Below are experts of layer 9 (counted from 0) of a mixture-of-experts language model. Rows are named router (the router's row for the expert), up (a neuron's input weights, with its number) and show model dimensions 256-383. Each number is 200 + 30 x the weight over its row's rms, rounded and kept within 0 to 999.
Before each expert's rows: a language model's description of what the expert responds to. This comes from a sample of Wikipedia text that the model never trained on.

# expert 55
Description: Land, property and place words such as land, Landmark, Road, Township, water, farm, and plural endings in building or park descriptions.
router,226,218,148,214,189,181,174,185,248,200,230,157,226,208,174,149,189,196,208,204,231,129,216,234,191,189,225,136,180,230,197,220,177,226,208,160,174,176,176,144,233,183,149,193,255,219,211,226,205,129,248,229,254,219,195,209,173,223,209,218,199,203,182,210,194,172,115,216,222,162,163,215,183,141,156,233,161,248,188,140,173,177,262,147,251,215,214,187,254,209,241,184,219,165,220,177,225,157,216,234,188,152,267,244,238,265,195,170,251,283,221,201,191,162,232,191,256,239,205,159,157,196,220,250,187,214,199,170
up0,224,210,221,194,201,173,166,149,180,266,187,169,252,190,205,139,163,191,216,243,199,190,212,180,205,172,211,224,252,210,164,198,251,164,218,274,180,177,195,192,157,186,191,179,142,231,211,183,225,227,163,183,217,226,244,224,184,164,214,186,241,255,165,165,302,172,172,239,176,212,244,232,217,195,186,181,215,202,186,165,181,164,167,203,173,175,179,190,191,205,198,170,207,225,180,247,169,154,188,189,161,225,184,201,229,220,191,234,148,193,237,236,235,191,167,216,216,211,205,166,258,149,224,196,224,268,186,238
up1,215,185,166,171,203,156,200,170,148,190,200,249,234,214,168,245,191,180,218,158,240,194,181,209,186,109,173,205,259,227,212,207,178,233,239,169,192,157,127,182,148,220,211,270,161,188,158,167,160,190,204,160,252,207,221,219,204,226,223,194,205,238,157,174,214,189,157,214,172,192,204,206,234,139,170,168,191,202,220,162,181,161,207,218,210,154,136,209,214,157,245,230,158,252,215,189,165,214,206,267,156,278,212,174,215,164,216,191,168,226,234,218,184,206,200,236,227,214,216,198,179,163,179,232,196,197,181,232
up2,202,209,232,218,208,196,195,171,176,208,218,138,177,183,182,183,234,164,191,208,198,218,179,200,197,188,212,185,231,185,141,225,167,126,220,209,184,221,242,209,218,180,221,179,214,166,175,229,185,224,203,161,222,169,157,203,181,225,170,244,201,211,168,222,188,207,245,201,200,218,247,247,198,227,172,97,209,159,178,176,178,206,172,192,208,224,162,201,139,244,190,186,215,241,164,237,200,199,204,245,226,193,229,186,229,219,213,222,195,190,212,158,250,195,172,238,143,248,237,144,179,162,230,225,215,190,182,186

# expert 11
Description: Capital-letter pieces starting surnames or names, especially after Mac/Mc, such as MacPherson's P, McC, Mark, K, D.
router,252,243,196,190,220,185,223,177,178,202,215,255,197,231,269,188,236,205,250,187,207,143,226,228,155,231,213,207,231,242,191,216,216,252,238,250,188,153,199,184,238,181,167,194,234,194,154,157,248,217,182,215,204,203,274,218,178,178,230,183,185,136,172,182,151,231,212,200,179,206,234,230,174,217,170,161,225,240,202,219,166,172,176,212,161,189,209,191,230,159,167,216,198,228,140,195,147,170,180,174,154,193,198,200,214,204,235,190,202,217,168,137,171,231,250,179,235,189,154,234,238,203,243,160,196,143,185,169
up0,187,205,185,216,220,179,198,196,231,199,168,185,206,210,207,207,184,181,243,190,212,206,239,219,204,174,178,223,148,162,188,223,161,191,189,168,194,219,226,183,228,186,152,197,203,268,264,179,176,209,212,192,178,277,224,171,189,241,197,207,190,227,97,172,168,167,193,108,241,185,204,219,234,206,221,237,154,257,192,263,218,240,223,208,210,223,175,251,220,198,183,174,162,221,171,258,173,212,183,184,178,226,214,211,149,155,147,223,209,181,196,198,238,166,238,177,185,193,159,212,205,148,179,222,157,148,212,216
up1,231,222,242,244,197,199,200,254,190,193,211,172,219,217,205,163,192,240,221,185,251,189,134,175,280,175,173,172,223,241,249,197,209,230,165,203,241,209,188,173,206,211,199,160,171,226,211,220,295,177,198,232,169,229,159,238,223,214,241,213,226,206,232,195,220,205,176,250,239,180,222,251,173,226,192,262,228,179,216,185,210,244,156,218,207,198,229,236,191,171,214,159,225,164,185,162,219,195,193,132,188,183,189,265,207,185,206,201,237,176,194,139,230,139,182,188,191,264,177,209,180,174,196,217,200,151,209,204
up2,200,193,194,210,252,159,206,162,188,210,229,167,169,209,144,250,155,175,194,202,166,214,199,196,228,139,190,154,194,214,156,191,248,210,188,148,191,199,226,194,157,206,184,206,175,156,147,195,166,272,187,148,191,218,164,243,185,216,189,232,217,189,191,230,206,215,267,164,205,224,214,220,183,204,176,173,176,209,240,237,174,222,122,139,164,159,198,213,246,205,218,215,186,159,179,208,229,212,213,207,183,149,171,180,167,124,205,211,230,236,166,185,144,225,211,208,194,210,189,223,185,241,207,168,169,227,223,189

# expert 19
Description: Name pieces like ph in Humphries or Stephen, Sch, Esp, and first names such as Jeff, Jim, Chris in prose and lists.
router,258,241,222,168,179,169,250,190,220,200,146,247,171,169,266,149,159,254,204,261,253,185,254,205,158,159,183,203,154,216,148,214,210,233,219,244,184,172,207,169,202,168,154,171,169,202,208,211,163,190,197,221,226,185,246,169,200,152,227,132,195,196,198,209,225,204,174,253,175,256,179,183,179,210,132,170,179,237,227,225,208,192,213,232,217,146,206,211,221,184,188,179,207,164,186,182,168,173,166,194,164,222,254,190,231,232,217,217,149,239,215,200,189,214,223,239,179,172,184,180,222,268,241,164,147,215,228,167
up0,155,213,205,202,179,177,216,225,171,239,205,181,203,269,217,192,177,235,235,217,247,221,220,212,164,253,205,234,178,204,192,239,163,193,167,238,208,158,263,276,213,194,213,260,213,247,210,195,207,160,179,160,159,181,189,188,164,209,129,188,153,176,208,222,202,188,259,131,206,241,222,228,227,186,236,196,221,157,233,195,222,205,189,216,186,196,174,211,239,228,181,254,261,211,166,225,206,191,194,219,148,196,176,199,174,145,199,264,205,173,210,158,226,232,240,204,258,215,220,223,204,239,188,153,218,255,176,263
up1,165,204,230,185,193,210,171,154,200,198,204,176,247,152,201,192,195,219,169,218,210,162,163,163,199,172,167,150,212,197,170,191,182,175,182,203,212,232,172,162,225,183,192,237,172,247,178,168,227,186,199,210,143,230,200,237,200,150,220,166,194,145,199,221,198,145,184,200,203,199,208,200,212,222,156,242,151,214,186,229,187,203,197,123,162,174,204,193,156,215,234,225,171,219,165,211,168,194,235,214,199,177,186,239,149,224,218,173,220,229,222,222,205,161,242,238,206,237,222,209,137,180,160,150,204,242,207,198
up2,208,198,144,178,197,146,198,165,162,198,196,181,206,188,209,211,194,211,247,190,188,160,195,200,202,222,218,174,171,134,190,205,191,224,200,253,200,218,233,226,167,194,202,206,211,194,154,264,237,202,214,212,267,142,221,235,222,182,196,212,238,138,209,247,232,183,174,200,249,216,202,214,206,255,180,206,227,161,188,181,211,177,123,137,211,194,187,163,169,182,189,203,229,194,180,228,176,189,195,199,206,155,135,165,121,193,222,148,265,217,221,225,225,224,175,251,202,189,194,215,266,209,181,154,184,189,200,184

# expert 31
Description: Subject pronouns he, they, who, she, and first pieces of foreign given names in sports lists, such as Hu-go, He-iner.
router,227,217,188,252,186,190,224,172,176,193,179,196,197,146,190,200,196,181,177,224,216,140,186,222,143,195,185,162,204,241,163,173,213,218,226,211,221,179,182,226,248,211,223,191,162,206,154,169,211,188,187,228,220,161,182,174,186,168,215,126,219,150,205,280,162,221,208,232,142,265,203,200,193,219,161,185,186,197,256,254,169,250,168,230,187,194,223,209,240,190,203,164,193,170,166,191,234,233,214,214,141,254,211,200,222,169,183,161,157,206,221,217,125,185,262,181,166,149,210,232,211,190,222,205,140,182,205,170
up0,243,198,238,160,157,225,190,244,262,236,172,196,227,190,153,178,164,239,151,231,232,195,161,138,207,147,192,228,251,212,220,263,164,190,204,250,200,164,231,170,192,233,190,271,151,196,147,220,169,200,168,194,175,213,140,199,200,215,166,194,197,173,183,220,213,185,234,179,183,180,237,196,174,229,191,187,215,220,213,221,204,272,200,284,173,100,214,258,230,206,230,195,179,210,183,186,223,186,230,186,244,191,194,206,239,160,223,183,218,231,181,223,216,212,169,279,155,205,196,149,161,181,189,227,194,236,210,153
up1,171,190,206,219,189,184,216,200,223,230,205,168,178,230,221,172,168,187,124,208,211,210,175,160,260,193,220,191,191,184,195,251,234,177,199,186,202,204,169,202,246,240,231,272,255,189,174,221,188,206,170,210,159,199,144,233,234,211,245,121,152,197,183,188,176,192,246,187,218,227,210,153,210,253,236,192,149,188,237,190,216,240,206,219,193,154,207,247,237,215,153,171,208,187,200,158,209,265,263,196,161,187,205,150,176,180,241,175,218,213,203,175,188,182,171,242,190,215,165,184,151,145,143,189,217,196,195,152
up2,130,231,255,237,177,193,212,211,175,240,155,242,169,207,185,263,232,208,151,218,145,180,182,241,274,195,235,168,210,203,221,176,197,148,219,185,209,168,243,159,223,196,208,199,158,193,182,190,178,207,235,174,171,188,255,220,217,170,209,237,231,213,178,195,164,227,187,243,211,247,201,186,190,175,204,184,210,204,203,203,165,152,175,169,230,189,245,201,215,209,260,188,251,186,182,140,176,255,210,235,238,190,152,278,266,210,217,151,165,163,209,176,156,220,172,198,202,126,189,195,198,154,199,200,211,190,230,193

# expert 10
Description: Prepositions after nouns or verbs in running prose, such as in, to, for, after, through, during, plus word-initial pieces like after(math), at(mosphere).
router,193,212,217,205,179,207,198,158,201,169,182,199,222,217,195,193,174,163,221,249,168,277,228,223,208,230,242,150,222,187,216,195,217,210,148,194,211,194,134,263,162,117,203,249,227,196,228,172,195,224,153,162,151,138,235,224,113,204,146,203,230,175,232,207,197,237,233,207,171,265,237,214,235,231,165,269,269,179,212,200,166,221,205,236,221,212,167,207,206,195,213,253,266,178,193,204,173,210,226,219,179,187,165,217,216,207,187,196,192,214,181,225,177,142,184,163,239,263,242,203,210,200,177,164,228,179,177,236
up0,200,210,233,224,228,203,212,214,263,199,192,218,207,170,194,224,187,219,211,227,125,168,175,234,150,197,204,218,181,163,183,170,170,255,208,225,214,208,172,185,235,193,187,209,161,208,209,210,178,180,150,223,231,158,148,196,197,210,227,248,229,196,249,195,214,182,162,131,230,215,211,269,191,206,206,213,225,205,189,256,190,191,168,171,168,227,193,143,201,212,146,227,144,185,195,167,204,210,213,180,97,216,207,239,188,197,169,175,134,193,185,205,265,180,175,177,196,262,194,207,187,161,259,220,181,214,264,249
up1,262,124,222,212,178,213,232,171,216,223,181,182,203,211,157,181,215,192,175,207,212,205,218,204,173,213,238,209,192,163,168,224,157,149,193,181,222,191,161,255,180,179,167,197,228,209,185,210,203,186,187,187,182,197,191,177,157,195,234,219,193,238,209,169,175,204,226,140,153,220,168,95,228,181,188,201,216,192,229,224,169,224,212,217,165,187,184,188,217,190,199,206,236,134,248,169,170,212,138,174,203,147,196,243,217,242,193,183,225,248,244,173,225,211,213,239,183,163,189,192,204,234,212,190,228,211,219,232
up2,252,173,188,180,183,225,247,225,191,190,184,191,167,240,182,185,223,213,209,207,186,224,242,153,278,231,210,201,188,226,206,220,211,182,201,190,190,227,220,231,178,221,159,208,224,132,137,163,199,213,185,212,191,220,162,244,171,213,189,237,254,213,118,155,228,198,213,167,182,241,213,212,203,196,205,177,208,167,212,151,199,226,183,145,211,170,199,224,197,136,209,206,177,182,252,164,199,188,163,187,208,188,185,166,175,134,180,214,212,192,183,203,276,182,176,225,150,260,178,204,188,200,179,191,202,205,231,233

# expert 33
Description: Mid-word pieces such as ung, k, ang, ck, often in German or Nordic names and words, such as Hungary, kung-fu, Hundvikfjord.
router,190,225,169,267,169,138,214,180,176,222,234,234,195,214,195,172,207,239,242,169,231,154,227,254,233,198,211,192,182,173,226,202,200,192,174,238,172,215,186,219,242,195,180,204,191,190,183,201,238,239,163,240,148,179,189,278,217,221,225,203,176,216,222,222,215,202,127,236,251,224,175,205,153,220,185,192,188,202,223,253,157,169,180,202,240,186,156,148,246,228,219,180,247,186,151,200,161,182,146,231,160,203,169,229,210,200,186,208,232,262,181,150,159,255,241,188,216,167,172,226,230,244,268,203,203,166,198,196
up0,221,199,197,172,189,170,195,187,160,202,130,165,183,190,211,255,277,204,185,181,230,209,214,225,232,194,180,209,217,223,260,129,213,201,206,160,223,175,199,276,223,197,261,231,193,134,265,172,156,205,180,165,214,207,241,222,192,188,224,172,227,193,163,221,152,222,229,236,216,213,221,203,163,228,198,204,189,224,147,252,213,205,182,179,190,140,212,232,190,177,234,210,209,209,174,196,203,189,237,211,166,233,191,185,174,215,187,198,212,175,212,226,198,144,244,150,204,179,161,236,185,154,235,171,234,198,189,189
up1,213,181,194,223,230,255,235,221,217,169,230,172,247,214,203,208,194,220,217,255,197,157,246,163,237,182,157,194,130,208,194,202,196,163,199,223,249,189,197,234,168,158,203,233,200,204,232,215,191,200,175,231,203,203,242,255,224,159,247,234,195,214,208,187,207,174,166,236,193,152,208,225,183,199,239,243,252,166,240,200,204,204,239,183,237,154,178,210,188,139,177,176,143,196,197,215,237,206,191,189,197,206,189,203,211,200,169,219,227,178,201,250,223,169,190,238,172,161,155,191,206,203,198,191,271,239,170,175
up2,224,207,219,194,172,148,180,190,196,186,168,262,227,199,222,207,186,221,267,155,245,270,166,222,190,173,172,220,178,176,227,220,193,235,163,209,159,186,187,133,204,181,160,193,215,141,218,237,270,164,178,144,146,230,191,205,165,184,170,158,168,139,218,210,181,189,217,181,227,209,194,216,218,212,186,183,184,225,219,171,221,182,263,187,183,232,201,164,162,169,201,226,180,211,155,219,231,194,205,183,182,213,215,179,166,160,179,163,260,200,162,229,210,192,207,231,207,241,205,199,175,210,177,193,218,209,155,178

# expert 58
Description: Word-internal pieces after short prefixes, such as be-ar-er, fe-ar, De-bre-cen, plus common adjectives like real, deep, severe, rare.
router,230,231,173,194,237,129,234,171,214,188,181,222,202,243,246,187,226,190,195,215,212,182,184,199,154,198,248,237,152,189,150,155,209,185,244,201,158,212,183,214,181,145,186,176,213,190,195,176,252,221,255,205,219,184,196,161,183,204,216,218,242,204,204,195,265,170,162,210,177,214,186,171,166,205,188,159,223,259,195,139,176,168,206,198,208,249,202,220,222,260,173,187,200,202,217,201,239,188,264,179,243,237,171,183,190,230,209,245,235,266,262,162,247,169,180,206,196,243,250,203,165,164,241,280,211,211,216,196
up0,234,203,185,204,236,147,219,250,217,214,155,204,210,181,160,207,256,154,159,200,143,208,160,200,181,153,179,189,214,230,224,239,200,187,194,232,196,202,208,196,184,187,175,188,191,261,248,179,246,181,201,148,247,240,109,170,224,187,211,206,225,241,240,252,224,234,178,229,202,128,211,198,212,242,189,210,282,185,246,208,252,239,218,229,229,197,176,191,196,237,214,196,219,210,239,209,214,232,236,199,199,167,217,146,217,259,187,168,198,194,197,174,232,199,195,146,168,210,245,207,156,190,186,191,134,207,215,181
up1,239,182,164,179,223,213,219,230,268,194,225,199,243,181,206,233,129,230,231,170,209,188,183,219,188,214,197,152,203,191,183,208,209,213,174,174,196,214,220,132,173,232,219,200,223,202,206,206,194,240,199,259,176,252,215,175,153,198,224,183,208,158,207,193,183,190,219,204,132,197,221,209,194,228,257,217,179,218,180,171,202,168,131,199,212,184,222,274,225,200,166,181,173,227,204,202,160,260,192,221,238,195,188,186,190,133,201,204,244,238,171,197,171,171,153,197,162,219,220,234,204,190,183,185,179,162,207,182
up2,219,172,192,226,245,195,233,223,177,255,215,230,224,203,276,210,208,197,219,246,163,219,206,204,233,217,179,254,215,216,173,207,184,224,157,171,222,194,213,163,174,205,223,220,160,216,255,208,176,196,171,131,170,236,188,215,202,238,236,208,154,156,209,245,187,215,197,148,187,162,159,216,211,205,215,205,188,205,231,171,160,195,202,204,223,178,215,200,210,213,174,199,237,168,175,197,200,233,213,182,257,247,198,196,237,219,189,251,240,226,180,150,231,239,183,184,166,142,215,258,213,176,148,220,224,235,185,189

# expert 38
Description: Middle and final digits of years and long numbers, especially after 20 or 19, as in 2015, 2006, 1903, 27:52.
router,193,193,186,209,169,223,161,239,200,182,260,176,206,176,243,234,126,194,216,197,158,222,169,211,232,232,202,243,188,217,201,163,195,192,259,160,241,194,197,184,230,149,209,191,230,207,224,174,230,213,219,200,194,200,231,157,223,204,205,255,225,194,137,219,186,258,157,178,205,200,182,204,225,153,227,157,231,197,270,237,224,283,240,242,235,210,185,264,183,203,188,264,216,178,164,137,239,177,212,244,215,198,192,202,164,211,190,166,149,190,225,233,176,190,237,175,221,213,217,244,214,219,234,162,144,171,208,238
up0,229,196,230,212,179,161,243,161,232,220,126,240,205,251,192,163,169,165,198,174,206,212,216,203,147,202,193,176,218,181,188,223,189,167,191,177,202,181,188,159,161,264,221,184,166,190,204,208,198,166,224,171,171,222,179,160,230,271,170,196,245,243,186,188,197,213,223,206,196,204,183,220,188,242,212,195,237,140,148,130,151,245,183,214,212,223,175,181,192,231,216,177,193,207,210,236,174,222,161,124,169,143,263,153,237,245,144,136,187,243,248,232,163,195,194,217,181,211,202,196,228,178,220,217,241,199,187,205
up1,197,151,192,220,211,218,207,185,197,232,236,216,199,202,199,227,184,227,183,215,174,174,201,172,182,207,204,179,231,212,235,242,221,196,176,222,216,169,192,214,125,247,228,234,166,164,252,201,231,226,180,239,178,187,180,207,208,225,164,181,227,182,196,202,152,222,228,241,170,167,189,191,192,188,260,237,208,219,201,170,148,211,148,152,189,227,199,202,219,234,205,229,150,209,254,222,132,155,227,163,213,156,237,185,204,206,182,154,210,225,225,212,206,240,159,226,182,167,267,159,217,175,208,263,208,204,176,258
up2,204,186,228,235,194,197,195,173,230,186,247,215,203,158,194,200,187,209,198,226,197,201,166,234,209,173,156,221,219,190,193,246,254,195,190,164,223,165,276,162,232,164,157,155,200,207,189,173,208,175,158,208,215,194,216,210,166,199,134,157,220,151,195,213,222,214,230,179,237,218,152,206,194,252,163,146,167,232,203,187,188,204,175,245,201,192,219,198,234,171,294,225,200,176,209,211,203,216,207,207,238,203,234,240,224,218,164,212,195,213,217,237,203,166,204,210,194,198,188,205,218,190,205,246,183,132,195,225

# expert 24
Description: Nouns after a or the that take of, especially lot, amount, lack, interest, idea, concern, often in reviews and opinion text.
router,193,233,225,248,194,192,217,193,198,177,203,279,237,240,205,209,178,223,249,176,215,126,234,198,221,226,187,182,161,220,233,210,181,164,178,212,193,238,150,216,194,178,159,206,243,265,202,181,210,204,180,202,199,176,256,205,262,175,221,175,242,219,195,194,241,182,130,165,250,143,190,215,200,225,188,223,207,179,199,211,150,148,196,195,197,173,208,219,231,208,245,184,150,182,195,246,243,161,228,210,133,205,164,218,213,201,159,216,194,236,226,179,229,162,158,207,232,189,193,236,150,247,208,173,234,156,202,166
up0,203,196,228,184,230,174,199,180,214,152,197,201,222,185,161,235,231,197,151,185,227,176,219,195,237,182,171,205,162,202,207,221,189,226,210,204,176,182,130,216,229,151,220,191,215,207,223,142,168,240,178,139,214,189,205,215,234,178,179,200,227,211,211,201,176,154,181,198,107,224,217,173,179,195,244,207,190,219,168,174,199,167,189,194,229,178,221,205,199,188,205,240,185,204,216,203,117,180,208,216,189,154,194,219,227,171,219,143,209,195,169,163,194,229,204,226,190,184,184,178,259,187,206,218,169,238,238,183
up1,204,190,172,192,176,186,178,217,186,244,254,201,165,187,201,241,200,235,193,110,250,180,208,219,248,223,193,196,278,249,237,159,227,224,189,170,190,181,183,177,214,184,177,203,171,191,172,233,236,239,158,233,248,213,195,200,214,184,202,169,190,220,219,176,156,128,151,172,212,199,214,254,156,232,168,243,198,190,162,201,184,191,191,208,244,194,202,184,193,216,162,255,152,218,195,230,213,191,238,203,207,162,173,199,208,223,199,202,227,160,202,144,203,209,211,204,201,208,126,223,193,194,153,239,125,163,193,178
up2,193,185,231,117,194,183,232,196,133,200,186,269,193,209,186,214,201,202,191,219,195,210,213,151,199,171,181,190,200,217,222,177,239,210,225,185,289,206,244,193,216,232,209,241,210,166,214,204,206,219,252,214,198,207,229,245,194,194,173,201,227,173,211,157,200,227,251,184,178,229,140,220,157,180,227,150,198,188,229,201,192,191,227,185,227,184,146,233,205,147,188,227,208,178,204,173,175,203,237,242,208,188,182,175,199,197,234,209,222,272,173,262,195,180,231,215,209,181,225,189,248,189,219,192,161,206,181,177

# expert 12
Description: Consonant pieces continuing a word after a prefix like de-, in-, out-, as in de-sp-air, out-f-it, in-f-licted, Master-p-lanning.
router,211,287,217,202,142,203,211,135,180,200,219,241,180,220,209,139,190,250,260,208,252,148,291,162,216,149,186,219,236,215,191,201,210,205,217,228,169,150,200,213,227,188,146,181,165,229,150,165,212,206,170,180,158,170,233,223,217,151,248,179,226,196,222,192,219,205,195,157,179,215,219,182,158,256,199,216,195,199,154,249,217,176,192,219,235,181,209,203,223,182,172,205,226,211,170,209,191,215,209,192,215,237,183,193,197,187,208,197,191,270,220,168,186,188,198,246,221,205,237,227,209,256,213,159,237,227,213,208
up0,219,214,240,181,201,174,229,233,195,226,205,206,231,230,207,182,217,162,203,198,207,139,188,177,189,212,117,161,204,211,245,203,214,210,168,245,253,190,228,232,160,165,176,240,221,196,171,219,261,248,200,159,162,201,166,228,200,233,176,205,210,219,186,170,226,187,177,235,242,169,193,256,177,210,124,198,220,189,157,206,210,297,189,193,192,212,156,241,229,215,230,211,191,173,176,172,248,220,191,193,182,184,200,219,258,183,247,216,246,212,151,186,187,192,254,201,196,240,199,229,209,229,214,216,186,212,182,265
up1,225,221,145,184,210,163,167,258,186,132,175,169,165,154,239,218,200,158,213,171,211,228,197,264,193,177,193,192,195,193,201,187,227,209,169,208,254,223,238,199,204,202,197,175,173,145,219,193,193,261,217,197,167,180,174,159,193,187,206,212,251,174,193,249,263,191,204,196,152,205,233,187,188,218,214,146,221,203,179,176,237,233,201,187,198,223,243,187,220,223,192,189,179,134,251,200,165,177,144,171,220,204,204,209,187,131,268,173,242,185,177,147,135,164,183,211,182,194,186,172,202,200,172,204,128,222,228,186
up2,183,188,106,170,196,177,179,238,169,241,195,157,166,206,141,186,194,219,196,216,199,187,192,203,240,228,183,167,183,191,254,220,204,185,239,226,185,203,227,221,216,184,221,156,165,202,220,218,145,246,263,188,191,168,186,208,179,223,150,208,257,196,202,224,191,222,189,209,194,179,191,208,195,215,202,197,229,194,168,106,261,189,219,245,192,222,224,141,178,182,231,205,163,180,223,235,164,182,168,184,183,209,141,184,199,180,251,189,222,176,200,167,236,237,177,228,178,204,244,202,188,196,178,191,187,203,203,171

# expert 36
Description: Pieces inside German and other European names, especially g as in Zie-g-ler, Ja-g-dgeschwader, plus some digits in statistics tables.
router,190,251,165,253,211,148,164,186,205,210,213,191,244,230,177,193,176,225,240,183,233,164,240,204,174,196,190,189,168,253,207,189,211,192,187,246,196,191,150,225,214,199,160,166,231,164,170,204,220,201,182,244,195,184,206,218,196,157,219,205,241,252,218,247,231,169,204,224,195,203,228,202,165,216,158,170,227,182,169,229,256,236,215,216,264,170,150,144,232,230,211,212,269,195,216,210,194,196,204,147,206,247,215,229,217,210,201,212,161,239,192,172,201,171,281,185,226,209,241,249,179,257,223,241,176,181,229,228
up0,211,149,155,206,239,192,170,176,211,133,215,130,184,190,196,197,186,185,205,231,151,154,195,209,166,205,217,182,180,161,220,245,256,207,102,181,199,196,156,224,208,236,227,204,146,250,230,215,200,188,221,242,195,168,187,225,209,163,205,168,207,210,221,222,149,169,184,220,201,185,244,246,241,183,236,159,191,216,209,174,163,230,197,122,218,234,200,230,232,216,243,184,230,168,223,160,237,179,188,224,180,176,217,218,192,182,148,208,154,199,177,195,237,170,178,181,171,241,167,145,212,190,211,165,150,249,192,184
up1,181,188,169,214,180,221,194,243,215,206,203,178,277,199,235,194,167,247,245,165,218,206,179,215,227,191,193,193,235,184,199,219,268,162,204,181,214,189,226,216,172,177,240,208,249,202,244,256,201,192,182,214,169,235,205,209,167,194,182,245,220,246,221,221,202,235,234,168,192,179,211,235,187,245,156,243,183,226,167,247,189,253,262,211,202,216,203,218,163,201,202,171,210,211,252,229,118,244,186,148,231,149,161,190,202,168,217,175,233,161,189,184,156,177,136,221,188,188,221,145,215,189,140,217,220,208,184,204
up2,167,172,191,204,226,167,231,204,159,179,187,248,185,199,181,226,186,187,166,186,162,229,194,240,198,251,219,176,193,178,207,215,194,292,166,226,211,190,188,252,238,263,261,231,209,215,188,170,241,197,196,216,220,173,207,211,161,174,165,230,176,217,203,188,231,217,221,227,201,230,201,226,195,215,156,170,161,197,246,219,215,132,183,175,222,173,203,210,210,221,173,233,212,227,246,257,253,189,181,186,164,150,213,210,189,206,225,151,227,228,213,189,187,259,185,176,158,224,201,183,209,213,233,224,188,151,171,235

# expert 6
Description: Single digits inside years, coordinates and scores, plus spaces and line breaks in pipe tables, such as 19'8'9, 51.2'7'99.
router,159,222,190,179,172,229,111,181,264,211,192,210,208,181,229,169,163,204,209,200,184,258,199,181,195,259,223,208,152,194,214,194,214,227,243,208,235,192,205,178,241,153,193,175,235,235,183,207,215,224,260,201,210,169,231,221,198,163,228,206,247,217,155,201,227,213,202,175,182,170,177,159,228,152,227,184,196,201,172,178,224,239,218,145,234,231,197,232,198,194,218,193,186,173,145,215,230,201,220,208,182,192,194,221,204,170,167,199,151,184,220,224,210,185,201,156,244,219,241,222,219,211,200,184,177,150,194,208
up0,200,209,199,240,286,209,142,185,222,158,223,230,136,227,193,214,199,251,185,211,209,208,188,204,212,212,199,204,172,218,128,249,199,189,251,171,193,187,228,211,173,231,185,185,140,241,277,180,219,212,156,190,198,185,205,216,227,211,174,231,143,172,175,174,180,188,169,202,172,239,217,172,203,228,215,159,204,219,196,231,189,146,212,187,263,236,197,231,178,223,188,211,188,140,184,181,260,256,208,204,227,240,199,213,237,190,172,230,167,225,236,197,172,220,212,211,204,206,206,212,218,194,187,182,123,172,227,249
up1,138,214,195,172,227,221,225,225,193,213,187,244,190,187,189,172,214,204,194,169,178,176,215,194,157,193,185,189,195,249,214,164,196,172,223,223,208,214,160,230,193,215,144,189,186,257,252,176,145,253,174,218,192,228,182,171,257,279,225,263,139,189,215,202,197,172,179,182,212,196,148,214,200,231,253,178,182,186,196,158,197,188,209,159,246,128,165,210,191,228,228,234,199,227,146,237,266,227,171,228,208,193,177,181,231,267,193,188,210,180,178,217,199,143,182,243,208,199,249,184,166,168,201,267,211,171,249,175
up2,173,208,162,240,168,220,181,197,203,212,261,209,259,197,200,198,189,210,195,193,234,178,243,233,217,220,232,212,198,211,203,206,144,164,191,146,234,245,242,255,220,186,166,213,191,184,233,181,234,252,182,125,253,171,175,211,232,172,235,243,153,222,202,186,202,224,237,197,219,182,206,202,193,185,190,212,162,179,172,204,193,165,222,201,218,217,218,204,217,238,210,173,232,236,206,200,257,170,207,185,185,192,211,204,206,204,234,184,197,175,178,146,204,181,210,184,206,178,261,221,191,222,195,207,256,288,155,255

# expert 0
Description: Abstract and everyday nouns or word pieces right after a, the, his, such as reason, word, boyfriend, ankle, factor.
router,179,243,184,208,190,173,207,151,204,172,212,173,216,243,196,190,177,204,245,168,171,129,269,145,217,179,180,200,201,246,246,236,202,192,210,250,215,159,174,209,222,164,137,197,178,185,220,176,235,200,176,179,200,204,211,227,214,191,197,157,175,235,180,232,214,195,192,166,238,136,196,171,211,240,176,207,238,173,238,196,145,185,179,191,152,170,154,201,244,160,226,238,184,214,207,213,228,144,275,173,169,215,179,199,194,209,168,235,251,243,170,192,228,170,197,167,241,153,207,265,181,230,199,152,218,160,197,154
up0,240,203,216,172,202,204,234,127,179,220,154,233,233,193,248,170,207,184,232,204,178,172,228,228,189,206,162,129,221,195,193,208,264,185,191,223,212,198,193,241,140,164,202,179,260,151,205,235,215,191,227,196,191,239,163,211,130,189,238,191,178,163,209,181,222,202,169,200,192,228,150,197,219,152,177,210,222,157,200,179,191,166,216,180,230,224,230,215,215,148,181,195,184,185,218,241,213,238,200,200,174,185,219,181,228,185,179,193,200,193,186,148,235,227,201,214,216,210,167,227,166,228,240,226,200,208,208,233
up1,199,176,184,232,212,200,220,216,176,137,174,164,223,204,211,162,214,166,199,214,193,158,229,174,214,177,213,182,204,151,183,190,239,186,155,211,163,206,216,191,162,225,214,141,156,204,221,253,226,154,137,218,204,222,180,232,186,237,204,175,198,184,250,178,179,168,172,231,173,249,176,206,220,205,175,211,111,212,179,186,277,205,190,146,210,186,221,236,192,172,181,204,220,190,269,208,196,278,200,179,122,171,218,234,190,179,237,219,224,173,186,169,172,165,227,164,186,233,207,188,209,192,222,249,193,156,187,207
up2,197,225,186,222,190,242,210,219,255,214,259,249,198,217,172,192,187,221,193,211,237,171,219,179,200,213,201,195,248,237,192,187,185,187,195,221,229,200,214,224,231,228,195,204,234,190,163,202,153,199,228,182,160,197,205,215,217,245,165,193,130,148,197,191,165,183,188,142,195,205,172,194,194,233,184,208,184,208,216,227,160,235,188,233,182,175,188,255,273,164,211,249,163,213,219,158,233,198,207,187,223,174,146,215,196,164,187,173,205,212,198,181,178,167,247,234,202,217,162,179,235,212,226,221,220,192,147,210